Experts of a small language model.
Size: width 128, vocabulary 8192.
Experts: 96 experts in each of 8 layers, 32 SwiGLU neurons an expert, 4 picks a token, a sigmoid router.
Below are experts of layer 2 (counted from 0) of a mixture-of-experts language model. Rows are named router (the router's row for the expert), gate (a neuron's input weights, with its number), up (a neuron's input weights, with its number), down (a neuron's output weights, with its number) and show model dimensions 0-127. Each number is 500 + 50 x the weight over its row's rms, rounded and kept within 0 to 999. Numbers have three digits each.
After each expert's rows: a language model's description of what the expert responds to. This comes from a sample of Wikipedia text that the model never trained on.

# expert 59
router:431470478485523525485486534523510608444582478584579535509438511421418512460586495547559506492569613439452524515477519520538528530483485556545497506520515515549420579539449565495484549530550529482541494494642561553482474430442479465530486541612471487543519591488545533490489490547511459571552522496547456495546609493544535529479514463582628519506500544609564518503519411605552577497501
gate0:535498476600629463502533557469467442558464541481499577456400376530446449600513406491483531496597567396434502502521522557491488440486466521542425550465467488481590467433478545587518504473568558469527500499478396477522564430559479489557458512494441558543476544532474543468517481562528414570473432410451484480508512464494479562502485509559594505525507567474535509465524389474489519525577
up0:469489548478407478527485436479522436613491523462507505457515527499445485458512469547548432501556471550462551595397577446433448592499409481526532495526446509502400563455461458472487457507475449606533476561550584492559530481390584553501455511493468553387453486512421538588519461482471494467459470561574479560454459450540626470521542518448501559497531474493468510524493570506546597427540
down0:447517607486462513457568519508543478460456424524485440571544441466541422443505507538502531477520530492496440475454512539463449525419564529441484536469476410465423504485499448498470491507451395374536504506409575543484572536467453480487430480609420400546560472426531488479470541517465515582455419458508493569510460493525522448492558477483554458375501495440597490452463547523483473396607
gate1:448376498475473536440462507549418547455410496546617603569503571497545518517487461410584493401505466432437492604461504517504500527529545470514431478417437561489505583533575492522523526559540568554473526443516461488461528489523563476408552479482493548451478497518504465409441459504481584542522560461484524509517429393526443509421565480485452562539572538531474584550482493448597503503520
up1:543533494449410520451509550572502560437504430418591516572533536562440467489511510479484517399541477418534469525424549534539495486492499506530433541479538541508470478517472469460492538471616569620530487532407489445486487554530477465509423413458513416487557484497541468451490438503439594456506443398463497624476469450436603590500496543522528547486521586493487564608527478503549493574534
down1:533406548482498530526532469529506450530537496513536513525507555561501502462486494457455564603480524567474548373537457518450492538434449474414546523585434507437459566402465433569527513415602499512520508543484513535489489431473518587485466477536544614521457485541428486437582470500570531553463548405414461465533408519509550511520478528489490577505461510462481548592565608421473529392491
It responds to: Name-starting pieces

# expert 38
router:601568434496528444507517542527441471488427536555566493424518475526440434469514370464571531537581566424469514554512516606516504505448559552531481544482419507402432531480490449491498434410579510536519498511530520520512567455510518515508543604490538476437506554505432484502540492485511456495516547430430560516509495483610510541432449437543528424512555542464463443578492424625553603504465
gate1:505353546493537502482490511559474477431400489588618524446472388561499532524381358530605561462500579501436473476517458479575492490496513515460587502477407567416481494537474511502526438476586506508529548451533522452567495486453527480428552511542564517422519542505491467445502529469523542562522451489577518451542467451480531584592519493526510478517595590445488509514444448515504504497495
up1:499459521479508427487467499549539432494446496521537495595488499429574471516391378512546454461528575411516525450529456498521498441428410503484601443507343498480465421477481547580478441590625498438484549485478476490545569468522491471500562456586513605531481508557578588498500540468555471478539526511464506511506484477506600501616481450502513571542542561510452457475484506529510529528431
down1:406475566470526505560538456493570523568534539413469497490543504536524525510512545524477541628454476459538477526383392565407487438510450483565485543489553506490537416412577549532545379493458462536495534476456444522461551482575449472516494487456439519513469430559490561495458555606513444500540401470536456497480433571562490513483497538456429464574484502478448441477595499520393480584465
gate2:456463496445490525446639461467527491449567538494567557494410526463528479483497475389577530510508535452455461459514469545408465472584488461433531551509485510513502535430456463469497364409518583520483573526489484563545515561401547439487512548515531509391570555468439453433404565544525488459453549527574444478572513484493592500471538479517540481547529483501434591526487533467467609564514
up2:452539453545500501437493486515527546494570463516487523559495564593352532553582470560580540527557548497536491536426545490532470541538554443416557451624531470551479443531459507481521518484444529527572506521491519466595484506532530516468490465555365536493433564419438462497547514492448500515405454591487414511438556504445454512413453440604453534490480492445495485388506441484480456510567
down2:500466507477383470497523391481575494495434444468495501510509477530519426429434513446459521598451469472468572529543531670591501556474532457462508448604548529499435580579561461584488520438460471564512522477588552468461413547532574461544466541497464474397492497542492442446534526534487577523466435507441547523477523457477547498504483542491582519429469420525420440421490491521557534509481
It responds to: Word-middle suffixes, demonstratives

# expert 29
router:523532486532553437471500495506493555387541586555479471448545505503467509497449456506558504451518601440469555522558469504616561537467528544458460587471520420505457536529466488494463413576532512440452461467543504521460640541504554495568569543486546484369473495594453458498553438529547463522496466528491520502650512467490462493561510492474483444483567563542505481561472440545579650504523
gate0:439437544519524511552515489537512440422471553459458445506458441573448567597429419561493453552443544516462556509570545491484544544388477446519520512496563511520466411519483543525587536457506582542457461463565533503473506447564512536569441503531560608514348460467439499492551498591524545494526465542589463461513480604501470536458414426420517431449555581466464470504479464449490527526527
up0:557563482436470661461536432418448472544553387461446493454540497589537487440519530542522594508533423527570519466513554444504470533497488527527506426508444487533490495507464442448494463501528503521540469537425626458590417523526451499516434460525479547512540547498549474569487498444476474479484576402474523416402548581516508516557478480519476533489462495476511491440574650555484439432533
down0:559437482497545471504590577513454477433531470419419543454473512456506467439468537393544513523447464523547439584458500491584540472504512469528496423389434508444470514613530477588439488548575464445426553578426458479476503528458515485453467581508475366585513509463526488475534556530501526534466470426506483423513521476508492431556473517575575438546482599579503464418525571547532538493462
gate1:585417465580541437391524497535520544484507496556597525575504497479451488479383455493496470478540595492467472476499590512544500422461457523487540414440550550390546444553547420470458460527563495496518470468478449462489579437576504607541602422473533488402511470519496494455500501502590443506545469543466545554625474431493581492575542540528489516504527511558472475534576512466530469454450
up1:446519530368490439467519493544554472595561462543503514560460507409515530444424506561484432399520500494512434549546568489418482540432523466551592507576442470507488532589478525475495530532604472446523538553513601501512584485559545508551507461544448542482489427479453458449443439461479485457471504517471498588569473474551433510533474511517508483393476428536401636589571493505502497520552
down1:428455493463555565567453487455513501484535533470515544449568450485604482500422470552491527601449458539489474508568551638464562464436537504505511511556545529458437587516493503488505385454499564457454497472501435510544398498550470456535393498473534466412361545490455582475416594511492554478476553459429475517482458544520511524520573464496447543545549503514466510506579595478611495521485
It responds to: After opening brackets and dashes

# expert 23
router:519468486475545519500535488447502505492448574525603499508511510525485474476535471500587487494554606390466471550507590511461567464445488588524448475515488579502445455587410522481531532476592514536561479471535566538466538568472546520613532563512438477487507590481554491479544474593525549541578478451495455485491658450485482539510509511583453470474578489455458440572458431523515614385533
gate0:511456428472493442579512533469425507505452527533548458528438435451492558503508433569518493530512528443420477484509453499495513510466511576443452539502607508566543491454510503503495481406569538458445434498529567456486580549543496540549537534464496575560428542528446609492582512513578460587452451522525477462518478557473492500404446604549458453436418535437560495425390428553515619510579
up0:465520578551502483439419474537551479523554473449505521511440535557547402468459535468560614548544505487475488487527544507499447511465478483496567453503378579450509537468620601490454526534497516500582597481458495443539488431523509447434452530471404550395564491548548445506456481419512519533445495477527465458479526479561475429557541453478501429512484435517483463516672594471469571543468
down0:433504434568533561494507545605503470397454474492461476453554512561537419488453487477453516446486576428407499474428558574462462531478564544501498581565467571556438434512556441484449481565460452459558537473509454507472555453444540534415436527582473370502512511516473481514490545540491413464544454585503627591527538495530445488541485462506507490531577469528479578450413443473453511424492
gate1:421490524460608561456536446581438430450596513537527482475482593469507495463499485421495474422524461496394533542459513524580515489490429411461482425496529501429479526545612428427515435525566465501530580511504472572510524534509560452571602503489592469540449486552479523459490521542463585454395558562443478455476508454438491542525483508459499572491559505515537615555529554501476508584435
up1:549535440469562442510476477489571530538480397509507553518508466587578482503499460522503492499492424442536545549616405529447347605502467582429542448560541496527498555461459539501475486477505432484551525563555570394480488562446497439492456519582521510487495431495527550568400507393452525488567488575501585517523510370571547491483453456470502514470466505523551489425534456517563471510501
down1:470467457545414495472504421473548442490514498488458487590547449475613414496456486490516501437558542506488554507494533492493539556544523390467334460552474432486480431523471493441378480501437459404539399544493454542444499525494518509587545432505505513506512410471390564555515567540454499521473545455517522571485461468435497483449523624517469538417459498442558426488541514439457527504540
It responds to: Sentence-start words and names

# expert 0
router:566586464462536559552501509491444515375486568475518443535526516473505472568505490492519555571541508443457499510493622572427421508481452563548460547528412617469393549543505460491485422582568579470559581538587542563537560527540566574516498602443555484501476501597488477445541464537522402569506448504468543531526518460541518457458521507563553467510573472542489504485579509490458476518438
gate1:512517502508420505538381473627456520415432510490540507562447539509464481496441416465597506449527512535539529435442613525503510525578450563483460527523412576498507470502467458443454491502551438476508555509533550499475553458520517561502502463554595464505524465557449554497501524441548602582438425473472645454426459450451518464498583456561517442478488575531518546593485530467479464507411
up1:490491515436497515393484510572505473477595542570575516503560559544465498430382455500524412495539486408573438506569525427431485536519503491493565537557556489475401495563470440432564503413629501520487531532476538435454568593569545539588448458443463626523451529521480483485463478441459564547521539556497512441493436449452480510484476531563495537537436522530470512536411447555520536464515
down1:544518517553551501439545465546459550528514436447543509454439568524576545507517414533478519452414478518534356429465537486414497481433512505562467414445464501440481487448495535596483576618540570435421487444463463527475414471523477570467501522580540500493476502544424550493438433438514480457481411516488398485440489521444495579481531475536462513517504430464591399399490504518484494561450
gate2:482532432530456494459513508485471433402573516522507460555534448422510493563416420460561628500583499475468443533522430531557506424522487424540610584480421502508519498497550579445452469543553539467460393492491380535600572457442575493447512490536533532487538506460551424476504529476494496485497490476499436455492610495430529527567505543503526521537473422516455579515532544495453540398579
up2:512544457560533582501423556449531514507611395471494556634539544516440437517493456557493636477586481407484520506493577478459468459495509427485527538580487487531529408483519554531414448546564559488456466576417420493534477454488585503550476450532525409528484446465577489510534552509501498470464460455481503531399521530439515587465477490490495526524436502578485521425444395507487558465525
down2:467428498430472513586484521534590455478513549527479509612496473497497404521534463559507527496423439548473497523468502566459493594474503468528582459522459557408446622585599488466567462513417447550544477503432478459510535485490533467525447457505538570526519429502438585571519592526455427460437462465573488521438493545469439531451483469507613465580541414580437486441503432526522486445498
It responds to: Verb-ending word pieces

# expert 35
router:578524438465577470448501519472502569478418530553491499503465494569378462509455526481580462577523527473450527518492503548508447441479496511573536503523393554463516565611583456442424554544514534509518473413624532482501515471490494522477642550445477448465506617500452441591529521484670538459500501509492565499558575510450483446523467516560549482504476573528527573534503478485509509544468
gate1:505491566422596536434477445513453440466463478533528520551479485599468459523494485429617571415509571471470536538517540571568507499523455442457537391432441496544531548445503509443508444529535442493488534427510513507546489477342473550506509420541518494540547411546394543484472502533529590480451530529397547503513545486528453485495521503633545582510550546512550480527521449496576566455438
up1:539504591488451569454514460499549572435542476533595472531519588560382541484483405506477510472538500395513483525516544486507475475558499501432484462563577531448552519495462539439475452413605453467665457481486508573567575560486516532552455457505413509546513469575506540405478470471544535454504522446439425594545563419481513526441581482551484501483483494486465513479553453406493476485550
down1:440437527579549503443484535493543456534569458602459477483435487452466457559534530515539527578488478535473601459430466491583511426511468454402479433478490573479466606611431367505542481533473555446545416566488427439586457490496478547437554471471525479563529532509574519560512567540560517453591418556575526489481482516578549515449459476513589508506492432516463542534495521540491544489547
gate2:579525477450517506531469497554479445442589469514557508582509460482540414494496622490514578492502608492496497467550474436498453551472471500559564486525458497405458549534548476466400507471559472536490461553508406563580543511440489499521429556535470537509523449565548518582463563496537544399456500478477545455399491422479510571502420530521528399472461547413416433552453522508616555513433
up2:465564436524512566525519563578469531463532532542506531562488531572443506525386514453417456460514499450534484452471553478538569502478479479456565438456544413397444527499485596539508467456515533499547480562559463527536543567418563482639442461488492499530486489509589563501498474464467523501480542460406475541465523405428551585449479588387397514542500499539523539391504436482575535464518
down2:419423571473456477514551392494634561445501455562560571556432585536422542550546574469518530464477504450456476489533469508496472441456526499546444502507529476467548483582506510544496553444436603491454457478588514528446423519419498398455491447539406474535537459514429537576472575414466481495516529446505610446518484502463603479575491514461537509504532539488524611488503464463569507511460
It responds to: Article the and breaks

# expert 4
router:536554380480570467519519535500448606455493552499518513436617485538538464534456563477543603522541631428473496560515489537474480527496549580549521511462509538520442500597400442513477458480554587438527456468482628530526524557457433435513580508506523431467495533503453499475529511499573573556559475518439525575517504441552538506421470454543552508513567563561488524586545443551556560469503
gate2:541531374408488465520470468519505534518649461436485480445515436516460483546503418491517621501556589450455475509516486441483535533470509489524539469545553414518504542513448489518511431406426518532472444521495473494562510476458461390496526507479539523447452523423442466549549495524521532521417462519417513504568559457501549445551492421526570497540535683527528475457520492455623510570513
up2:362540568445464519519508503526570473478479487501566488591477545482417522479461463532489489484510531525492480488482541517474452428487440459534519580585558514460510462421570544482457448442531568537471526441493567549463500463486535606517466526561426589546489521420496535467485603538497495497468541466570353479539545541439500597498389611478429410500443441528486516414520459544489497564565
down2:505544461480524540520509393518559499543408487571420525511448553459519495490447508507487602567420387554503543432533602516448475561554549483504549564538447544499379482516442507505392463513428499477479492550564463436438483580480508471520457376437571442541495588597468530544487532475464472477497389459499448530534471469419516505446486537446509528473509495460577454481515427566430476556511
gate3:502508506454485513547508596418408526522521517450505492552506545604541538554528433516456538530484468484477477491438452607487467431472449458534504545473420553443457438481472490619496375484471582500631514519461461465524515519447513470525476520540527537558457560396400453461509451519479553508545564455545512551428566511552400486521432512507591553519602450448497413452521542474488477547416
up3:482501473478498517537558494460473560509515523465551400408513483410508508482547551518507545461530534487624430425542510559425512551481504562516503481540570512491489510474540420410506400449491526513553452494481444570512504521507434481555545512468452420497549490430523581456547618530458574459505556494422512536436442542556463507571443509506434387536474534479628554473471472572553580403416
down3:589470501512615544562512470432564602479491502505491468497583441518469553459481542455536497537442519559425488520516436463499624461490482408516542484544495510518479486552549454566600441563490522542429505544525500450482430496544502402509480449460455570543553458476514446480444531484505566574483473493528433567482623564505573474522472483474490424522525598421372441514562401511489569516545
It responds to: Quantity and time nouns

# expert 15
router:478518390465553486589461493479448498498507516595545574499527510489503415386477431459493595558579557450460537465490546507537498599456481589472489588525440531457526472517469477456448519514518475439584447490500505461485530522530470443473557511549427483406561483600487445520532576571564423519419459547505495545461642541571507503409454469466488488442562521559561487538532537454550474509584
gate3:432552405512452506458442426489448572472519449479460533524465558538599435437600472484431515475484592517564474585466503612517560468481490510496515528551520470550493462535530478537463545484464512566483477517488496418464481417490403391485578544513437453518511406499384485487492572542562489481478547542549505448427536523480563598500523529551590494392486554540396459514536479514594460476495
up3:517510457492539547479459559479480471540523496498450488433484421493534506499511513514464537445537586527517462477458540605564553438494474485626559565593523489551480475424530466586507524498521517544512486458435473454427422461455442407494508574457508442500514354495375428477574481432589474444460562558474491499522468535483630542566445478487619467432568496561509469504534550566528493478474
down3:579470390525501512509505467469471566429461474448568373515561513485505495581565454578452489489528483622531467515482472469441459548446473458518500408553426469509502556464495559517520559487377467498536500527563523508512469470564473556528507426513477492527500589482499559546492540465611474405560452436551630538523451473492364436530469445527495557527523435502445490435555506421455509552488
gate4:401543564570513502518470548535413510419529650458475491504456528473577475568538417539417465492437541504508462495494542498475443471482520423508477466499656462492505504519561561594508495552491544524482610489435521542455495465496560483532455528432517510503504553502542444437480337430539455456513472447519499629497461487498563453551488433483501561479510512512401555435525502495530450561550
up4:442508599467466427562553528548461488483456619540510517507491570398507459520462483555542491484518583508502479538449590548435508383419503414512493460540525435475475484586490503532423502500553476466580575413491536518498401537457527541532552454459555437571452540423478405429530486540569517458603452454509503572489450500497494556506547435572405557531447481498445543472518576534488466556524
down4:467553528496514444526448533498386514454509539517519562498556505466512449525493548512458518505521513504430480488567482526583545445485513479503426531508520487412474500439560505581523567541492468479499379484388525449480498443473561476511476554446465461614555378544450359395514494476524440447474474494589515525430550637519592435470511489478495536576479490518513505496513539533514554594623
It responds to: Clause-separating commas

# expert 5
router:577484408494486543605534406528495541426504465469444594527587489568478511511476479428558546475601504437469624567506573541551453568490411535485411539544439510524503441547468495516512460528558558527485474555597581536496552515467571487522534597570550448487462545511374481495585478541513465554474520471492528573483521504570499500483499477518538466470500617541483421503540421458528493481441
gate1:507410511487486514455494492574453552507415537559572565454570486572529486516379486429533529556479533488439586564405563563487540520574468473513513553539486530455462527478515437513421434507591531462515422492510512464565541536498580500482504501476519458434444527588500402479450509513495407552425512464462600445507466493416555521474558539483449630567482584445539536498526483414561504499423
up1:542539471532518579449524425481492563463599455505557555519463502596410483486408444532565490475628483503502526497516534519428493493533494518438555497507517447450555500446451403533542470456528553507554527503490574612602515610490513434518548435539464519497447451505475475538308511420465482454479486496427542500505502519425503545506477377532527543456474490467527470481584476528558551546541
down1:502456556463505428500456432459504490494519515472575551545449455483544516467422492477570543559372477424489504537517470510435459509514473455513529504548555446434523617500479498517465548537545546513454453494537418427513379553596502493619505437595458535596436354545524474445562498542504459474483481468504493426458384463380537513479470478420465491483449546496578476546524442495518485520496
gate2:494471501505529566500522517507447473415421384489429495504439401459491531529473457483479508433651539399413552512557462570456491458512460466501490586499454455534462448473536484460636519424545546552439497463487458556571532437591590539542478497507561514527522547508444506519502581505527387478485518480502492526530607479496543468455482598486552550411507608523483495468518542420526511464483
up2:500447468504523552593430555512451511431500500476529477439503576478443607426516530474575502506649521406486455578552506489538519593556467482442460510523548515569550543586519548490461525506478526464458461461522553484585477544471566424454511475473453517554445484401470524413485551430540531512569461529559552521448417499396524612500416549518496471464412501509496497519436474483477491571395
down2:413487545452376470432485482494553467514495604544508532543543442506443527603557516572474469461488488506465495576404488554572491457439482450531499447530442485450564479452480511546365574511459472628446476551465513500429478554536569507436473472501503484499460446527532495531570489575441409565547542461537478573492407533487461402419450510448546521510556437492480502431529554483599485516454
It responds to: English word-final suffixes

# expert 2
router:518622461567542506479458531490537527495394561604529509468572592501485455471476539414488546525570521472455488624583615555510431469514512526484486523532448476432466531539508467497425505519564535517513479569607572478490526406520493558510491608455482425433377557479427484553545553489519423629493431482462504523475501505482436562482456499501503467489557509504504428570488473567530504499520
gate0:496571501617435541597462481523488426562410524538497537489496625438447438608454525608561528606516554501539523532451485576510486435438378484422532530558475509517585527469541420489503500445500512518461520479542551470550494480488515520556501447482539569490435501440461590524491534572538465519433446524457420466526494451479431544519525425565556511399510497503488496485439498538423438461445
up0:474589399464533481396497481450480479524542443479500623499521546491511526505467562524443553492529504472451428552431475462548472600510487492608520492537419525410450472460515515472480509477511620536545529504502602487555459418461421492471505488484425455512496548393511478505488479526469608501450481504508556454488532482534568516622495570374556518510437500427411574497601535555500495542507
down0:505465468518456461510499513448477568366548432513529504458405464502535500367484511464428529553559398568503443508528482600490536550478623481514489552542445528379482533513442448564433431502482438470417459500582414516501455497518512525582484535556480506526423523566477448498545532584512498482479477575490504524477424605459540410476481473486540486445467505516515426514601572530460556469545
gate1:434458519569562548421457572535408461523555526583530505560446516596483433484478445531569548399472564513399522570541561443598485399542515481470528439503530441502541484521571559525481419490527496496491460470527512533493535376574489466490499567625448518418457440500486435459446520540499521429452558496495494485474463409545537581613428471514514476548516498507442507524477515526560485559533
up1:586580488494517461478469438502462496484509457536583501636538525501374518472451483592446533432435542417565413498463532508528443489504439509539575469438522476614469529438419574414576503468501523477453538436521661609472523456541491488565431465484537535491468476577440516551409454491526490452450491543470470523502498472552480555524512483497492549454472497547501555485522486449544583576488
down1:528439497539420491466498447460477539506491536466483488493495427567491501489572513520491538567454556459455483490523513500533542445529461477539571490535598527499545607497463500540490455453530540490569421413451511549472479582492458451642564492518433427494418501443440626468540499530571520474556593596519389399548490545416555599532430477523502443431544512445466556540483541471533578531524
It responds to: Infobox field labels

# expert 45
router:448568524488505478482532538473478535526544538602477498563512452479514543450510518464520517476562613390436464526463511513591584554394496531599526439634508579458457416524441420454517508477543542479477559488567548457509497380594418551543519573489435530455588526441511471489517510565534480442595525458515519537493483493405520488537507467504488472434514571540496468506546492555472589512585
gate0:380439544544542484547496442353481516563486489383495484490404483507453500515494541504469646552537579482456504519544459527503533514411517560438529541517485528578483512513501553527493522445557510515500521550475423494492516444501473514605468514568527550525433477520518549432511482556473610544509464464550551449500574415480537524498429446458518457443537530512511466499491565305439546519490
up0:564495503492534528484415438548429461515508537558500464491513570557556489496525509490517433500434456483395400478427517440399393469553495438592517464479455524459510522475471587400549496485515527539500548494490532466609528474445556451493447456470405483492492468590495483582492496533612473424483542514528527519442511562582521551514490480507523533547577515530454562451644461563443614487454
down0:469522477498428531497602401606549446557449429579485430518608459515526453517565421485503458460463451554453559555498560523502541509483535467457483448440476479426454518526524455403505499490491490567507412397515537479465552578491434542507549478539478531487524443534513504505498522467482392490505436586462515520430488476567409463446450524509499431511438522498564480573543523597510386503634
gate1:493461508517625478487580464563547617563480503525490587500409511595582429523393407475512527472422527536433535478463497482470490514555445506482534448519511439442452444585519518466485405590599490457509604500473451467480456440509583528521464472505594511495605453480490510422458444485511526480564431450502499549547491443506541540532485535451501530551488562449497507552476489448573563585438
up1:398535520451461481567554383439471516511461400517597559464495522577478470533502478479509482494600374479562480444466518516496523602500438527440538518485479492494570460546458486502496526537558442513579525511489497533520563565463587521482425447530511524549497519444488443455422489456383527446540460528439465538598471436486564547462532569536533518569528606405473541493512392501538578543528
down1:475519476487548570394501536558483494550494583551445498566534489592489526481411413576454471446554560490464560453546417519528560555501493506477594518523496551422519510475477485551611540458563541481453455485576518574549471378506538565475478465522445501492468490492527500522487486548485537461567536443541526510517441578490477647405503396446510592547461523503483542493577482375523458465465
It responds to: Capitalized name openings

# expert 14
router:519521400496496533530464556472464449511431516474531554480451494542522536531479480475523716410531506359497582468574502530452452468466469508504512506482528540536452515489444518420543369531489558537486521566535457567423501535504451567567466482504568565528507524495521539415490396479584496526574559528526544516498545427453459542409512490538484510460496544528460547491591470517581437505566
gate2:429524452478656491453520443486548453434444534532500521564456424470511503474511431406487513417535473438437507496554496635414552463485471530503529514512456479511552485566489563442401432539503559522536433568577463493500565375399508543548528561528495519447474522485560487531491491560449512467553562504520499565503603519421488623480418544460554507458514510472503441548496501554505562464469
up2:480507428503460486479478506460458532561557442508439470473516471399516499508616656482472526491493552522606495524446484501553504439506520444525488393456529568541549519410501396491560590517515525546525569500490439552521419641463496463498478484512453459554508483483428551505499496420435478471516590482504565510486464469501539564465535516482401493478495462485505625537579546551542406400492
down2:574517464510417495512508478555572588508519527514611446589528540472533552489520593626471472538392460615547512544494484587593550520566565503419619479466477589476568517517413417564558543515471484553460516462484466484531508536473552452522470491463438537517517480476422542503411512466431397515492459495519464426465467493523572475510457591478509428586484499490505461512482518550514520504570
gate3:413497457458522517463471489518419457436587479576493440490504504466524499521564455569496598496524383466448510502629519563453504448433415495462433573504530450603471492505516543470623447504451512484470510478471441538540449457550523525573481562517525416573474564522417452500560466497490527558499473412505474566395483554541417501385468492567519489467452447507505588548577461519531488552501
up3:485558524531576528429474558502479427542505474501445492541507506513503561494539550639490609485572481589621442440586585517553474419475486505532496553580496418509451525431479484538562503449473460561551513473474438541498474412458456495550500550408428521518517471527401504401540515457521504529494506431527484604427461482524498439400487521456550494428457468515544571515455494576409452535478
down3:557454528484528409552514543487475504493438539508558436483506519478600436527490534376542457409583381491487534466503488566450455525513469390489480498477519546472468542519458445406478571491418509516445499480472443559543390549585521478539507460545560560527560537468567573533465432537472437471556413528574540390534451496451463427538522423527435579515478490474552505561478432548471494566500
It responds to: Sentence-ending periods

# expert 12
router:519569453453556630530419571548481537534531517541497461518529585474440486479506491515537567503561567533460613536557577536443495532524510528458463534547501454457466545498539493505422450511531551525573493597497586549526549456489485480519573553420565442532455636478428461494621537508572488528493547452491555494506548559509471428453493523457444413497518599584498518572566433423486488506447
gate1:468413560491566526472425489641433579500424529532463581495524480583475478543574404462540510533464455498445580506467523528507533438496484543487480427465516504495426530546563423509445450574530537520515571454462472493527536526505561549488458405487485398447431475460603460529410490550544538437529476524526566468466458562559526440498523562452469554441547502562458579563489500546594499480395
up1:544446501565523561500514393409416455451532472517558519578499551493517493446480521479424406452464456525520483524569601495436444407439420523453423442583516521559580525597450552545496541504542509567530518613522552506499510593372502431479491465515435536479522494517518526406375479530523539441495475542567436525523517448473610457490520501455509508533514477573504519553478516480510560545525
down1:560538537537612464508512481493474451491581476500539575441479516488530509412497510381460507476524562511464445515476491476514487443548487521402584427503515612560548510432466503557493541523520518410497514625511492508478409457527514492489500621498527546514451443555368577440478514425564430405524554439496488443535435439422516478595540548477506551565490463487492545555509437412468476480503
gate2:588473463482579442506541422499444453534504537484506584526495545471550498488522504432521549492462478440468493471530471492456479407517462378540606524572544441430510465481581518471476423517575559470533560538397522505638575480469509562451526585494506482483509538360508560453519559537442536476493474503442488540473561473471569473534449515490491458495501512374425539582575589485453546437501
up2:513542482476578508547604465497477444513424482490517469580481484538474532486571586504593473551492565504465489489515498530511444528427410450512499512533523579371465550494521490484510546464506531506403509447495586548565458522508548500440574477469432487563477400370508473493438531534486551496520576421535481521381592446382492567492488472566528524513417460502446590581487534534430510466547
down2:469500606543379451526550437517577457571378422566509536529556556512488500551583577491453484467436530582496539427479483444459507572433532496433423466461462599555455481531559529509498533527401453548512505521504478419523539519519489466501523463433506395562521488460364489462483475582499454514449418493496428517452477474533521436474507565479458600487474504528513560443492498559575485551545
It responds to: Name-final word pieces

# expert 13
router:530562497514474536593513592557529583501526456494432516571532546546461485407479543508501589516523445477466553486448528586435540571391540461527440558515380461508431542506459509477369504487531513553516529595545480541507491513399567429555593465497538471518448543439481524524602501571545454511525449470517518529477538544557459413467499500499520444537445495595511525587599518436561540511507
gate1:466476514469407576424500417554521483546527521574578559564529541483453353492417551474441477448513481461494484535502417493453570555487519459474533382507491462403434512449565544557540498591669530527547516477476550572487569520439535558483491478490477465526468517555534531395437556509512476492476495438520580558555505506469541522481485475444429566512513527484503534515524539493625474431517
up1:514429481448412600520484471496597564548570400494564499542567474455476415561470415480563482499587492498573470534515462412387460549454520572474513418460508476533550544453530520555557546405563526583543504498481586574483560492451481487467484470442519472560458408662485462460419567511471534476491539516476543539535479461469506552507485485495459475526542568508554455512499472496472518405445
down1:397507516467502532445518407441535461539453443568432485514427444474504419430426501550467512496475534491571548454467503473504467511450465563480405447529578480548556525415461533558450515405438544439450432454432433546529448528424542458505447485492543400578418376464465572495456548516488485523531467385538474441577524462419506507511484502386484518538508447559522506520539572455482458518488
gate2:613460401393450516476519445481494516509515502469566551431535549468480507522447437481420528473514485538416534521533434514417528413541488440535553460546499482531491422575395486495478508555569446551493463562536476532582578566469590581541475514507550510456468513520458493414484513591463491461439507422435457524576540497493591543474499661493565526495416518475471527590493541448468488469491
up2:415571432455588513574456502447470479529601507565360508487495513521426466513518556442571556471496510523530467459480391580508462563531458393474520462540576479447470469499613523480499541406476591549501418502454536486486490508510453506525448500554537498555543492444477543484570505584529513493528394502529534529490486443494538532455358498500487452517461536563599453457614483526504526534444
down2:455467484576460530382633456520504437514461600560441531586479465460426529501440543511509471436448446492530494522467513567505522565511527492525591568540410544435445522412518470556532412501409527586496550389510518399552519467480522394495556453543486444525523530548394497560528552521472486462480514506453435464451490476502596460490529472457401465519549489460486500475508525539469407456508
It responds to: Nationality and people nouns